config.yaml
num_hidden_layers: 14
hidden_size: 160
n_experts: 128
experts_per_token: 8
d_expert: 32
d_shared_expert: 0
hidden_act: "squared_relu"
moe_layers: [0, 1, 2, 3, 4, 5, 6, 7, 8, 9, 10, 11, 12, 13]
router_score: "softmax"
normalize_top_k: true
routed_scale: 1.0
balance_loss: 0.00589
balance_bias: false
n_groups: 8
groups_per_token: 3
init_std_router: 0.0318
lr_router: 0.000381
vocab_size: 8427
norm: "layernorm"
norm_eps: 1e-06
tie_word_embeddings: false
optimizer: "soap_variant"
learning_rate: 0.0045
beta1: 0.95
beta2: 0.98
max_grad_norm: 1.0
batch_tokens: 65536
max_seq_len: 512
train_tokens: 301500000
max_steps: 4601
dataset: "wikipedia_en"
Below are experts of layer 11 (counted from 0) of a mixture-of-experts language model. Rows are named router (the router's row for the expert), down (a neuron's output weights, with its number) and show model dimensions 0-159. Each number is 200 + 30 x the weight over its row's rms, rounded and kept within 0 to 999.
Before each expert's rows: a language model's description of what the expert responds to. This comes from a sample of Wikipedia text that the model never trained on.

# expert 37
What it handles: Word-initial fragments. First pieces of words split into parts, often in music chart text, e.g. "ch|art", "at|mosphere", "writ", "pain", "adap".
router,221,212,202,206,253,198,214,180,193,143,223,154,188,188,247,210,182,121,258,164,197,183,212,180,242,149,186,246,203,220,209,246,238,248,221,140,170,227,223,268,210,221,193,223,184,195,226,256,188,199,199,165,162,218,202,206,231,190,190,193,172,209,180,181,149,195,157,246,109,241,167,168,164,157,170,218,204,213,178,235,190,187,213,201,226,212,239,169,188,248,191,195,227,166,219,211,155,200,186,176,200,251,231,173,218,203,194,222,143,202,238,182,209,170,214,205,223,155,193,227,170,206,207,198,181,197,172,173,181,179,176,190,239,209,220,189,224,198,159,242,279,212,216,170,178,129,196,222,220,182,224,147,196,161,195,192,163,174,172,217
down0,193,218,210,232,238,201,222,231,201,245,230,230,296,204,207,236,245,196,143,249,178,184,181,273,202,125,263,184,192,186,198,219,240,208,213,210,236,159,244,201,186,213,194,249,192,227,221,207,222,183,170,203,189,197,208,181,195,262,226,187,150,182,148,186,193,235,238,178,138,154,209,209,226,224,134,159,226,215,233,204,188,203,247,154,234,172,193,173,183,244,161,196,186,186,179,246,220,189,195,168,177,158,181,149,223,184,144,183,222,237,198,232,191,173,183,186,204,177,190,221,191,242,205,236,190,208,175,168,197,185,262,209,188,236,162,226,207,184,187,197,176,185,243,216,191,196,191,158,203,197,188,185,189,137,193,222,160,151,236,188
down1,208,214,149,169,201,182,191,215,206,220,162,206,212,212,237,189,241,209,204,234,142,219,184,136,173,213,180,190,185,179,247,217,162,166,216,233,209,183,228,252,193,175,218,198,269,219,241,171,212,172,147,154,194,196,142,250,224,253,163,224,187,185,206,267,160,190,148,207,197,231,217,183,208,250,165,234,210,227,134,195,164,193,199,203,246,232,193,186,201,168,248,153,227,308,192,209,165,166,219,170,164,199,199,210,214,199,213,175,192,145,175,156,225,188,185,162,191,191,210,200,247,201,207,189,175,228,195,199,239,189,147,206,194,211,232,200,239,186,208,212,186,202,239,180,188,243,177,207,229,190,172,198,147,185,240,213,235,183,265,216
down2,206,183,241,238,187,216,215,148,203,229,208,230,204,185,222,268,182,186,210,186,207,183,182,219,236,181,144,255,188,158,221,199,201,191,155,171,183,177,215,188,187,165,177,171,221,281,192,164,207,172,188,197,213,281,210,208,220,199,142,185,239,242,152,204,182,225,232,207,176,162,227,218,191,180,220,249,202,179,208,197,214,160,183,172,176,145,253,183,162,187,192,194,209,185,202,179,154,180,210,243,225,188,255,195,207,244,222,162,204,230,144,217,229,201,182,164,207,215,218,176,124,184,170,249,196,165,224,180,210,209,176,215,228,182,251,205,176,200,163,226,233,207,176,174,204,203,217,185,259,237,176,244,178,281,186,212,249,141,224,231
down3,197,187,162,163,185,196,172,230,199,200,208,152,191,209,235,157,214,172,188,259,173,198,162,221,210,196,162,236,249,204,192,171,170,217,215,191,157,201,233,206,212,247,212,204,174,192,201,214,223,180,234,152,242,218,169,213,181,248,197,193,261,212,210,198,235,202,173,197,224,158,177,148,203,209,177,194,185,223,221,208,178,206,227,237,165,185,212,271,239,245,190,198,185,239,173,155,240,214,213,143,175,208,198,179,228,201,153,227,178,150,147,201,201,161,232,191,128,224,213,189,176,185,214,234,169,188,229,204,200,249,248,239,222,172,103,211,153,221,184,234,223,179,135,188,194,194,220,205,183,250,120,197,222,179,233,252,202,212,206,232
down4,247,204,173,223,255,196,134,211,208,177,231,205,170,163,211,162,234,173,233,241,237,194,216,207,228,248,243,213,205,240,216,196,180,170,188,205,209,143,256,221,201,170,206,225,202,137,158,226,181,192,170,227,208,206,153,160,183,104,195,190,225,202,231,225,226,202,157,207,234,150,211,203,177,209,218,199,173,197,196,242,192,212,152,250,217,236,230,199,195,200,278,187,232,195,197,210,189,217,179,260,212,202,132,207,188,230,227,162,208,154,151,201,258,236,151,157,207,187,160,216,178,187,208,214,202,224,215,198,168,200,204,210,218,220,190,222,232,200,218,201,220,155,235,214,153,189,177,251,199,175,244,170,217,125,183,207,157,175,196,177
down5,177,237,215,232,231,223,146,251,201,184,254,199,210,184,196,140,217,248,185,211,188,188,147,170,236,234,161,180,158,223,188,183,180,220,195,233,196,233,206,189,166,214,208,245,177,193,243,174,225,202,234,205,182,163,202,189,137,210,136,223,173,218,263,271,230,192,188,251,240,162,194,166,165,174,197,215,214,188,186,164,219,173,191,216,185,208,232,182,242,182,156,205,191,230,243,207,214,253,188,214,174,198,205,186,200,210,247,136,162,161,214,197,216,219,212,169,159,203,205,221,257,165,209,237,197,221,159,234,176,176,150,209,190,151,186,170,162,153,242,230,246,178,167,197,208,243,211,212,262,188,228,191,199,205,201,163,161,169,256,204
down6,223,181,190,221,180,212,213,215,218,202,131,301,185,185,211,217,218,193,200,166,166,229,168,178,218,227,185,231,157,227,234,205,160,180,208,197,165,184,189,230,220,232,153,183,168,173,169,126,212,192,236,198,242,198,239,256,219,191,259,225,247,234,163,223,206,265,180,203,215,207,211,210,203,169,236,222,193,227,154,190,215,128,139,226,217,129,160,196,135,172,155,235,217,177,218,233,202,158,202,198,145,196,216,214,187,246,205,166,204,221,154,223,177,181,218,204,203,183,174,221,234,155,241,205,205,243,167,219,199,184,201,218,172,247,230,159,210,175,208,201,167,202,248,216,186,232,231,182,239,174,187,175,235,208,198,217,187,200,163,191
down7,199,206,152,169,198,174,249,174,160,200,156,262,162,185,218,200,185,216,193,178,173,220,198,188,223,222,171,190,208,168,182,211,226,189,268,188,231,190,197,241,171,221,184,247,218,192,133,208,175,193,193,227,224,218,255,244,193,156,164,191,221,184,212,220,185,209,206,252,216,189,202,166,208,274,200,172,244,197,254,210,151,195,204,195,202,147,185,214,224,220,170,162,171,210,305,188,183,204,240,229,187,192,165,196,162,202,186,244,204,165,184,250,200,169,198,193,261,249,176,140,225,233,195,166,174,202,181,253,210,188,223,201,162,170,193,242,167,207,233,221,211,139,232,189,186,201,183,180,165,177,192,176,188,181,202,254,249,164,165,156
down8,204,260,247,244,209,215,155,196,221,208,215,217,198,175,206,173,255,163,187,188,186,279,162,203,182,211,221,226,165,226,186,175,177,155,207,237,214,190,246,211,200,246,207,181,172,178,191,193,183,276,175,188,191,183,212,206,228,211,208,250,213,208,200,189,213,142,205,208,240,147,211,214,211,204,175,266,193,218,275,168,142,238,188,160,178,111,200,178,173,193,217,151,208,163,185,173,157,201,182,220,225,201,262,182,175,199,197,209,162,186,172,211,259,164,215,200,230,225,154,171,186,186,268,184,212,162,220,189,234,181,186,221,189,195,210,167,237,198,174,187,201,212,211,209,215,210,232,225,120,228,186,229,205,199,188,177,193,217,122,206
down9,197,149,211,201,179,144,175,193,227,224,230,207,217,202,190,210,237,189,263,192,182,244,249,178,173,216,214,195,213,202,243,185,134,230,195,179,170,240,213,202,202,163,185,183,190,193,200,237,175,222,218,212,215,149,181,214,209,140,204,220,174,189,198,208,271,190,212,228,187,182,211,134,158,170,198,234,158,245,160,192,234,178,208,270,232,222,180,166,212,126,180,201,170,184,242,199,208,154,178,203,225,234,203,243,193,220,208,221,224,163,153,203,199,169,167,133,220,230,187,224,138,200,229,224,175,196,232,208,186,224,246,214,248,218,251,191,194,220,233,261,188,186,219,191,215,204,152,213,241,158,219,195,227,167,174,239,131,189,149,191
down10,212,141,191,222,194,215,162,200,187,222,187,227,214,176,222,264,211,182,163,240,230,166,207,230,180,195,181,176,217,214,165,187,199,187,234,196,235,235,233,205,196,170,205,199,227,188,242,238,227,279,195,208,214,147,195,203,173,213,192,223,187,179,219,210,228,228,248,206,182,178,227,188,165,171,239,162,177,198,236,201,204,208,206,158,188,262,230,190,167,225,218,179,211,212,189,169,217,200,170,141,212,220,190,149,247,167,219,216,165,222,239,199,238,236,185,197,252,192,159,259,201,224,184,229,217,186,160,210,170,212,274,128,182,153,194,185,252,144,220,185,237,230,217,178,181,204,187,239,189,196,195,203,146,234,126,202,131,197,169,135
down11,162,202,202,236,181,225,186,221,145,152,207,148,216,219,213,204,170,206,260,253,172,209,216,193,170,189,232,202,242,216,184,174,180,216,217,190,155,216,193,165,213,230,208,225,214,237,155,228,189,197,174,205,169,201,173,204,224,224,212,223,187,210,211,209,261,206,188,212,121,188,263,151,251,218,204,174,147,225,190,230,225,187,211,182,166,192,190,191,178,171,177,198,150,191,202,231,212,245,181,225,199,235,167,161,223,220,221,210,228,162,239,160,201,282,214,184,237,242,192,170,172,216,179,201,198,201,240,231,227,204,204,229,203,154,165,196,183,142,155,170,209,188,225,166,213,195,240,178,91,235,258,226,167,253,201,178,180,171,201,174
down12,201,195,205,242,173,174,196,167,228,186,191,208,226,142,154,162,179,232,211,254,208,234,205,197,196,173,194,205,256,217,259,199,212,210,261,176,187,209,192,199,221,230,212,232,220,194,188,206,152,175,234,167,187,175,166,199,206,238,255,133,165,200,178,197,205,244,214,204,184,246,255,223,254,179,216,211,209,217,154,185,183,189,128,242,199,225,189,175,152,223,219,211,196,161,167,189,213,187,168,161,239,173,265,198,168,216,235,179,169,217,195,211,226,234,197,248,203,152,231,161,157,168,164,218,199,137,265,158,230,175,202,191,225,238,216,204,163,208,156,228,199,128,186,231,194,185,274,213,224,199,174,211,183,215,183,177,189,203,246,205
down13,207,164,251,188,182,206,218,245,188,125,143,189,255,168,210,211,204,158,208,182,216,174,229,173,185,205,257,204,191,198,184,231,184,216,190,192,185,207,223,207,240,194,244,148,215,189,232,211,157,200,183,175,228,239,201,230,188,226,192,183,188,203,211,163,166,179,240,217,179,210,215,230,230,182,255,156,181,169,266,214,178,247,193,168,160,201,152,171,214,97,215,186,202,236,258,181,216,225,204,188,198,192,198,210,188,205,201,210,200,204,224,195,189,179,137,184,152,191,214,230,215,151,204,190,181,177,154,183,124,230,223,183,235,183,170,199,185,220,199,154,247,223,204,209,215,263,216,162,204,212,243,176,202,218,203,200,255,196,218,302
down14,173,165,230,184,196,258,225,208,240,260,131,191,200,194,177,210,174,210,158,147,166,192,233,258,249,207,183,202,214,175,187,227,223,206,195,166,194,233,195,240,172,205,181,158,221,249,189,156,177,219,187,195,177,179,199,147,219,231,261,247,208,247,189,187,198,152,251,127,217,221,193,249,188,153,166,200,214,145,250,200,194,240,169,200,190,182,182,174,243,225,195,226,208,208,190,169,185,183,227,211,225,175,194,201,176,190,200,172,290,200,144,238,192,187,189,214,209,194,219,186,186,196,254,203,193,180,212,228,215,188,187,209,211,190,146,136,232,213,242,240,187,224,174,176,175,208,192,193,230,213,193,199,134,206,266,199,197,217,215,267
down15,238,200,197,202,212,251,230,197,184,202,197,215,237,213,184,129,217,230,154,183,180,158,226,209,196,191,220,190,199,223,156,185,172,221,183,164,170,248,227,203,165,182,193,174,217,245,187,205,260,166,221,206,233,221,202,218,115,207,184,212,167,156,181,153,190,229,150,187,192,142,216,203,161,158,228,131,172,226,172,153,175,221,256,147,207,224,204,212,205,210,181,219,173,249,214,180,157,228,185,174,235,207,186,229,239,238,183,170,179,185,239,191,174,263,240,221,167,234,228,230,242,203,230,179,200,199,187,180,198,194,226,182,179,158,182,172,259,233,232,167,197,214,201,197,134,217,166,198,187,189,255,178,190,235,225,267,209,187,239,232
down16,202,168,191,194,177,239,219,195,154,186,181,162,187,221,198,143,177,185,142,195,281,123,208,212,240,183,221,233,152,149,251,200,155,192,224,173,213,216,170,181,204,223,216,228,183,167,189,174,194,144,208,209,169,179,245,222,215,179,160,162,238,195,208,208,193,172,206,242,156,209,178,196,162,150,197,184,210,184,200,223,168,266,185,207,139,190,197,212,244,225,240,231,181,192,181,183,245,173,236,184,204,170,227,228,190,175,168,247,164,184,258,198,218,239,177,217,243,155,254,206,212,217,222,178,224,215,194,244,146,156,215,187,215,260,182,215,227,193,249,244,203,225,191,206,218,206,207,187,214,234,235,201,231,198,200,167,267,188,167,158
down17,213,149,202,243,207,203,184,222,217,204,173,224,201,186,149,184,201,202,183,260,189,211,220,193,144,213,196,195,196,179,150,286,195,200,199,214,209,192,161,167,174,230,224,204,225,170,207,167,223,244,204,225,182,215,192,215,178,215,124,164,153,217,197,231,236,181,220,135,188,218,175,241,195,209,160,226,237,192,246,160,224,233,225,195,159,225,244,168,181,224,186,206,262,226,187,224,238,203,179,249,264,245,180,176,161,173,207,190,170,209,220,189,263,174,205,173,210,215,209,196,185,177,192,136,208,223,292,213,183,211,205,142,210,202,218,175,172,133,240,180,244,173,207,190,197,142,259,172,207,162,192,224,205,204,204,186,181,169,201,227
down18,198,198,188,177,244,199,167,220,167,212,237,214,193,217,181,172,201,224,238,175,147,210,168,215,181,221,262,174,184,217,204,206,188,261,194,193,147,195,239,206,208,177,271,185,170,238,172,187,230,210,173,251,174,199,127,237,203,207,245,225,157,185,244,165,202,233,171,224,220,213,190,152,189,251,208,193,193,243,178,210,216,220,171,245,256,258,213,125,191,164,135,160,144,247,204,205,207,220,201,247,177,204,194,188,231,194,187,218,246,202,192,214,148,284,143,188,208,179,205,215,202,167,155,191,169,194,158,206,178,215,177,177,210,192,174,222,254,182,217,242,219,179,172,174,237,229,228,201,180,195,200,200,170,173,203,148,218,218,190,208
down19,180,223,162,144,246,205,176,126,238,185,194,184,139,205,216,196,197,205,217,213,217,196,199,171,168,218,217,170,177,145,226,243,191,191,216,169,194,216,162,188,202,151,255,190,207,221,175,202,206,234,234,228,253,219,162,170,169,234,216,238,207,177,240,196,195,227,224,167,243,207,187,216,146,234,201,177,189,206,250,198,241,217,185,220,171,244,185,247,202,200,206,198,209,171,152,169,224,200,211,163,187,241,167,185,181,183,134,208,179,216,226,247,180,184,169,154,222,282,176,190,169,175,202,230,202,192,179,196,239,219,200,229,196,197,212,258,226,227,200,201,264,190,175,223,169,192,167,158,149,222,160,226,266,185,266,172,193,242,192,147
down20,193,201,213,264,157,198,214,220,231,238,221,207,215,197,251,162,216,245,183,188,198,166,189,197,218,185,270,207,219,210,249,248,194,194,201,202,220,203,147,172,235,202,201,210,189,227,247,162,160,222,207,225,212,190,151,218,261,164,206,207,194,203,212,191,201,169,201,194,156,269,185,224,215,183,199,215,221,216,177,123,248,169,174,166,218,197,247,132,230,187,152,148,199,186,206,200,183,157,181,207,232,155,205,199,133,129,209,205,223,164,185,250,225,191,202,215,248,204,148,224,180,222,240,224,135,181,238,187,213,240,184,190,189,156,217,235,243,183,158,195,145,235,212,231,206,193,208,233,201,214,178,199,182,198,256,164,184,166,226,202
down21,246,248,182,231,185,217,218,235,211,198,201,196,184,165,196,230,227,212,234,172,224,171,233,204,194,230,178,184,206,169,174,222,202,186,175,191,216,203,210,180,145,147,201,242,185,218,301,182,247,200,204,243,265,167,234,204,183,169,227,145,215,214,203,162,117,192,185,166,225,211,201,178,244,170,195,223,209,247,153,174,194,208,243,142,189,215,205,263,168,225,176,246,180,181,172,234,121,201,204,183,228,215,226,189,165,198,189,183,120,187,186,197,219,206,215,223,203,208,162,211,212,226,197,174,133,151,241,212,238,195,197,241,151,216,200,155,202,210,198,193,174,210,206,251,205,221,193,176,188,183,169,159,211,211,204,156,179,223,191,259
down22,174,204,198,184,225,187,229,205,250,169,193,210,274,153,234,202,188,239,198,231,159,208,177,170,229,192,234,193,215,209,196,187,200,189,191,206,238,209,224,207,202,205,167,185,202,170,209,215,170,213,205,199,141,214,222,174,192,133,296,227,184,222,233,191,216,230,187,208,212,183,201,186,215,181,219,275,264,193,129,183,200,168,188,248,196,170,184,160,222,156,113,247,168,160,136,156,194,188,226,196,168,198,225,200,185,202,224,185,218,204,227,203,252,192,206,222,165,181,206,217,231,205,212,193,180,182,217,229,204,173,190,161,176,176,220,233,161,279,155,192,181,170,226,216,154,175,211,210,215,170,252,289,180,168,162,181,194,196,205,200
down23,175,186,253,223,202,214,181,203,189,186,213,191,215,253,181,275,193,193,185,194,215,180,221,152,205,226,198,219,189,210,196,243,172,177,258,180,172,187,190,193,170,209,186,194,160,232,211,187,204,174,187,190,181,222,203,185,282,241,288,234,160,178,209,223,191,206,215,214,222,218,215,204,168,177,160,164,172,188,245,166,232,246,204,187,100,164,192,273,146,271,207,223,200,186,213,182,229,200,209,197,166,210,181,210,198,215,209,254,212,165,226,214,207,209,164,195,251,177,161,227,168,180,138,210,212,196,199,186,188,202,194,176,167,220,252,240,168,192,200,201,182,131,118,186,224,208,202,214,139,203,181,202,205,182,198,266,176,209,216,185
down24,172,238,191,203,188,130,236,232,258,219,192,164,159,190,203,202,206,229,207,202,200,201,191,245,194,203,183,176,213,197,189,209,296,225,184,193,200,171,128,151,229,137,169,203,214,148,195,167,217,204,203,207,216,217,188,241,219,245,192,210,225,216,202,204,199,199,169,178,201,219,245,201,210,233,224,222,197,171,210,213,142,137,178,216,202,166,224,223,216,248,182,189,182,201,256,191,204,266,181,220,279,187,191,193,166,212,180,215,204,198,216,208,195,177,213,165,168,182,227,200,196,180,214,207,196,213,172,209,138,145,246,103,184,205,173,195,161,196,220,187,199,245,197,218,210,141,198,197,199,217,192,123,184,234,215,201,293,208,221,216
down25,217,158,137,156,216,184,223,213,200,103,204,201,199,192,202,248,207,141,161,174,196,222,185,177,202,242,181,156,233,225,143,201,173,231,189,189,224,199,212,260,198,185,211,224,209,195,179,223,167,263,180,194,237,171,243,204,189,164,231,158,197,264,186,157,147,149,184,209,153,181,214,251,220,199,223,161,189,225,163,219,221,186,287,180,213,202,268,209,194,207,201,196,215,171,185,194,239,173,212,199,176,224,205,262,229,215,213,235,220,197,183,197,225,201,223,226,176,199,194,241,202,178,164,148,196,175,166,253,222,210,260,154,234,227,205,197,183,198,245,193,183,200,157,216,214,207,172,227,193,179,218,191,176,215,255,218,212,153,235,170
down26,181,178,181,210,209,172,169,173,192,232,186,223,195,142,247,211,204,244,236,235,253,202,193,208,169,178,190,182,169,156,237,198,206,173,154,192,181,171,209,189,226,196,221,162,172,179,160,190,180,256,185,167,206,223,169,210,250,198,180,186,217,225,209,179,269,195,183,176,237,230,154,214,170,214,204,171,215,143,175,223,165,177,179,209,221,174,182,221,182,215,176,212,174,237,215,276,179,249,157,173,182,235,206,177,210,173,211,223,231,139,219,250,222,231,177,191,154,195,216,247,198,178,200,237,229,252,258,193,201,176,183,229,179,293,239,183,199,147,244,193,191,231,180,212,193,192,155,191,251,171,275,159,177,158,198,231,188,193,205,227
down27,225,218,191,191,183,221,153,197,167,203,189,177,254,188,214,160,205,235,193,186,227,205,269,259,195,184,215,201,203,222,190,206,148,232,190,137,144,251,201,198,197,223,205,168,154,236,197,195,153,207,188,173,187,227,279,197,193,198,158,212,211,159,145,198,230,176,231,238,210,244,159,189,224,228,177,204,259,212,212,188,192,297,203,176,176,196,238,181,133,180,185,186,233,230,195,252,221,211,195,219,206,196,191,182,201,212,237,204,195,192,201,183,207,203,149,191,173,215,224,197,117,248,216,158,236,182,181,195,207,215,219,206,187,170,248,224,190,179,195,267,181,190,197,208,261,209,186,173,235,195,160,146,160,251,190,155,156,210,204,186
down28,161,211,225,237,156,171,208,183,177,198,194,204,135,254,155,217,154,200,196,223,236,220,257,173,161,169,244,206,224,169,208,155,247,181,161,234,233,203,210,183,233,231,154,203,171,185,190,256,199,185,194,173,197,220,199,212,195,217,279,173,205,233,225,238,243,222,226,248,218,214,217,218,184,192,264,199,173,220,225,172,220,181,181,198,222,155,183,193,240,183,241,180,189,143,245,152,206,120,190,198,205,212,192,234,256,179,146,222,201,159,213,208,192,231,192,205,200,195,247,195,209,188,173,228,227,178,165,210,236,211,194,174,173,199,183,203,231,233,171,211,204,119,197,196,126,196,168,227,256,208,154,192,226,160,157,182,204,195,198,208
down29,214,170,199,174,161,182,256,252,205,174,205,191,130,152,183,177,174,167,185,169,188,192,195,202,214,235,202,215,178,233,207,164,231,257,148,194,190,214,175,148,226,193,196,237,197,225,224,236,191,211,196,163,183,168,182,218,205,238,203,260,202,158,253,219,204,167,265,221,165,197,213,244,168,177,172,167,209,165,153,184,228,238,217,216,200,265,208,215,142,197,196,188,213,192,191,210,238,204,197,201,256,200,171,173,225,206,237,171,177,213,230,171,195,249,219,182,186,220,211,178,250,219,141,171,262,235,217,111,178,215,196,158,165,224,222,193,231,207,207,154,190,169,173,185,219,252,197,202,212,215,225,198,244,166,179,149,182,243,238,162
down30,182,246,213,209,215,215,214,215,241,194,205,181,224,193,160,206,210,197,170,205,214,124,241,205,182,218,122,188,220,217,178,227,253,254,217,259,254,205,174,172,181,164,173,169,227,184,200,175,228,165,152,166,210,179,225,182,147,186,207,233,134,208,165,194,218,215,242,189,184,181,193,188,210,205,224,203,193,207,249,183,218,209,181,213,253,153,203,218,187,238,225,214,182,207,225,150,188,137,202,186,183,191,184,180,176,195,240,277,230,142,224,184,183,183,209,278,214,200,207,250,234,223,223,117,215,208,223,187,178,144,155,201,187,185,222,181,230,257,219,151,213,196,218,200,180,160,164,226,243,139,193,214,217,221,195,218,202,188,197,179
down31,186,267,230,193,223,166,188,202,186,177,240,180,202,203,203,134,185,234,238,208,168,251,134,184,189,198,210,232,204,215,186,200,248,159,214,224,168,216,196,207,206,146,114,243,258,217,211,257,224,245,213,216,161,262,188,226,228,116,170,137,147,208,196,229,248,238,205,181,182,215,229,211,223,190,185,194,218,205,195,162,224,215,160,207,215,203,226,181,181,200,228,139,226,227,204,205,170,235,211,172,187,177,156,230,213,207,202,168,153,262,175,250,245,171,215,206,211,139,216,172,210,171,168,203,212,207,212,166,177,165,239,164,158,190,227,183,205,201,196,227,156,224,215,220,174,197,219,202,178,202,173,206,180,213,207,245,227,209,160,207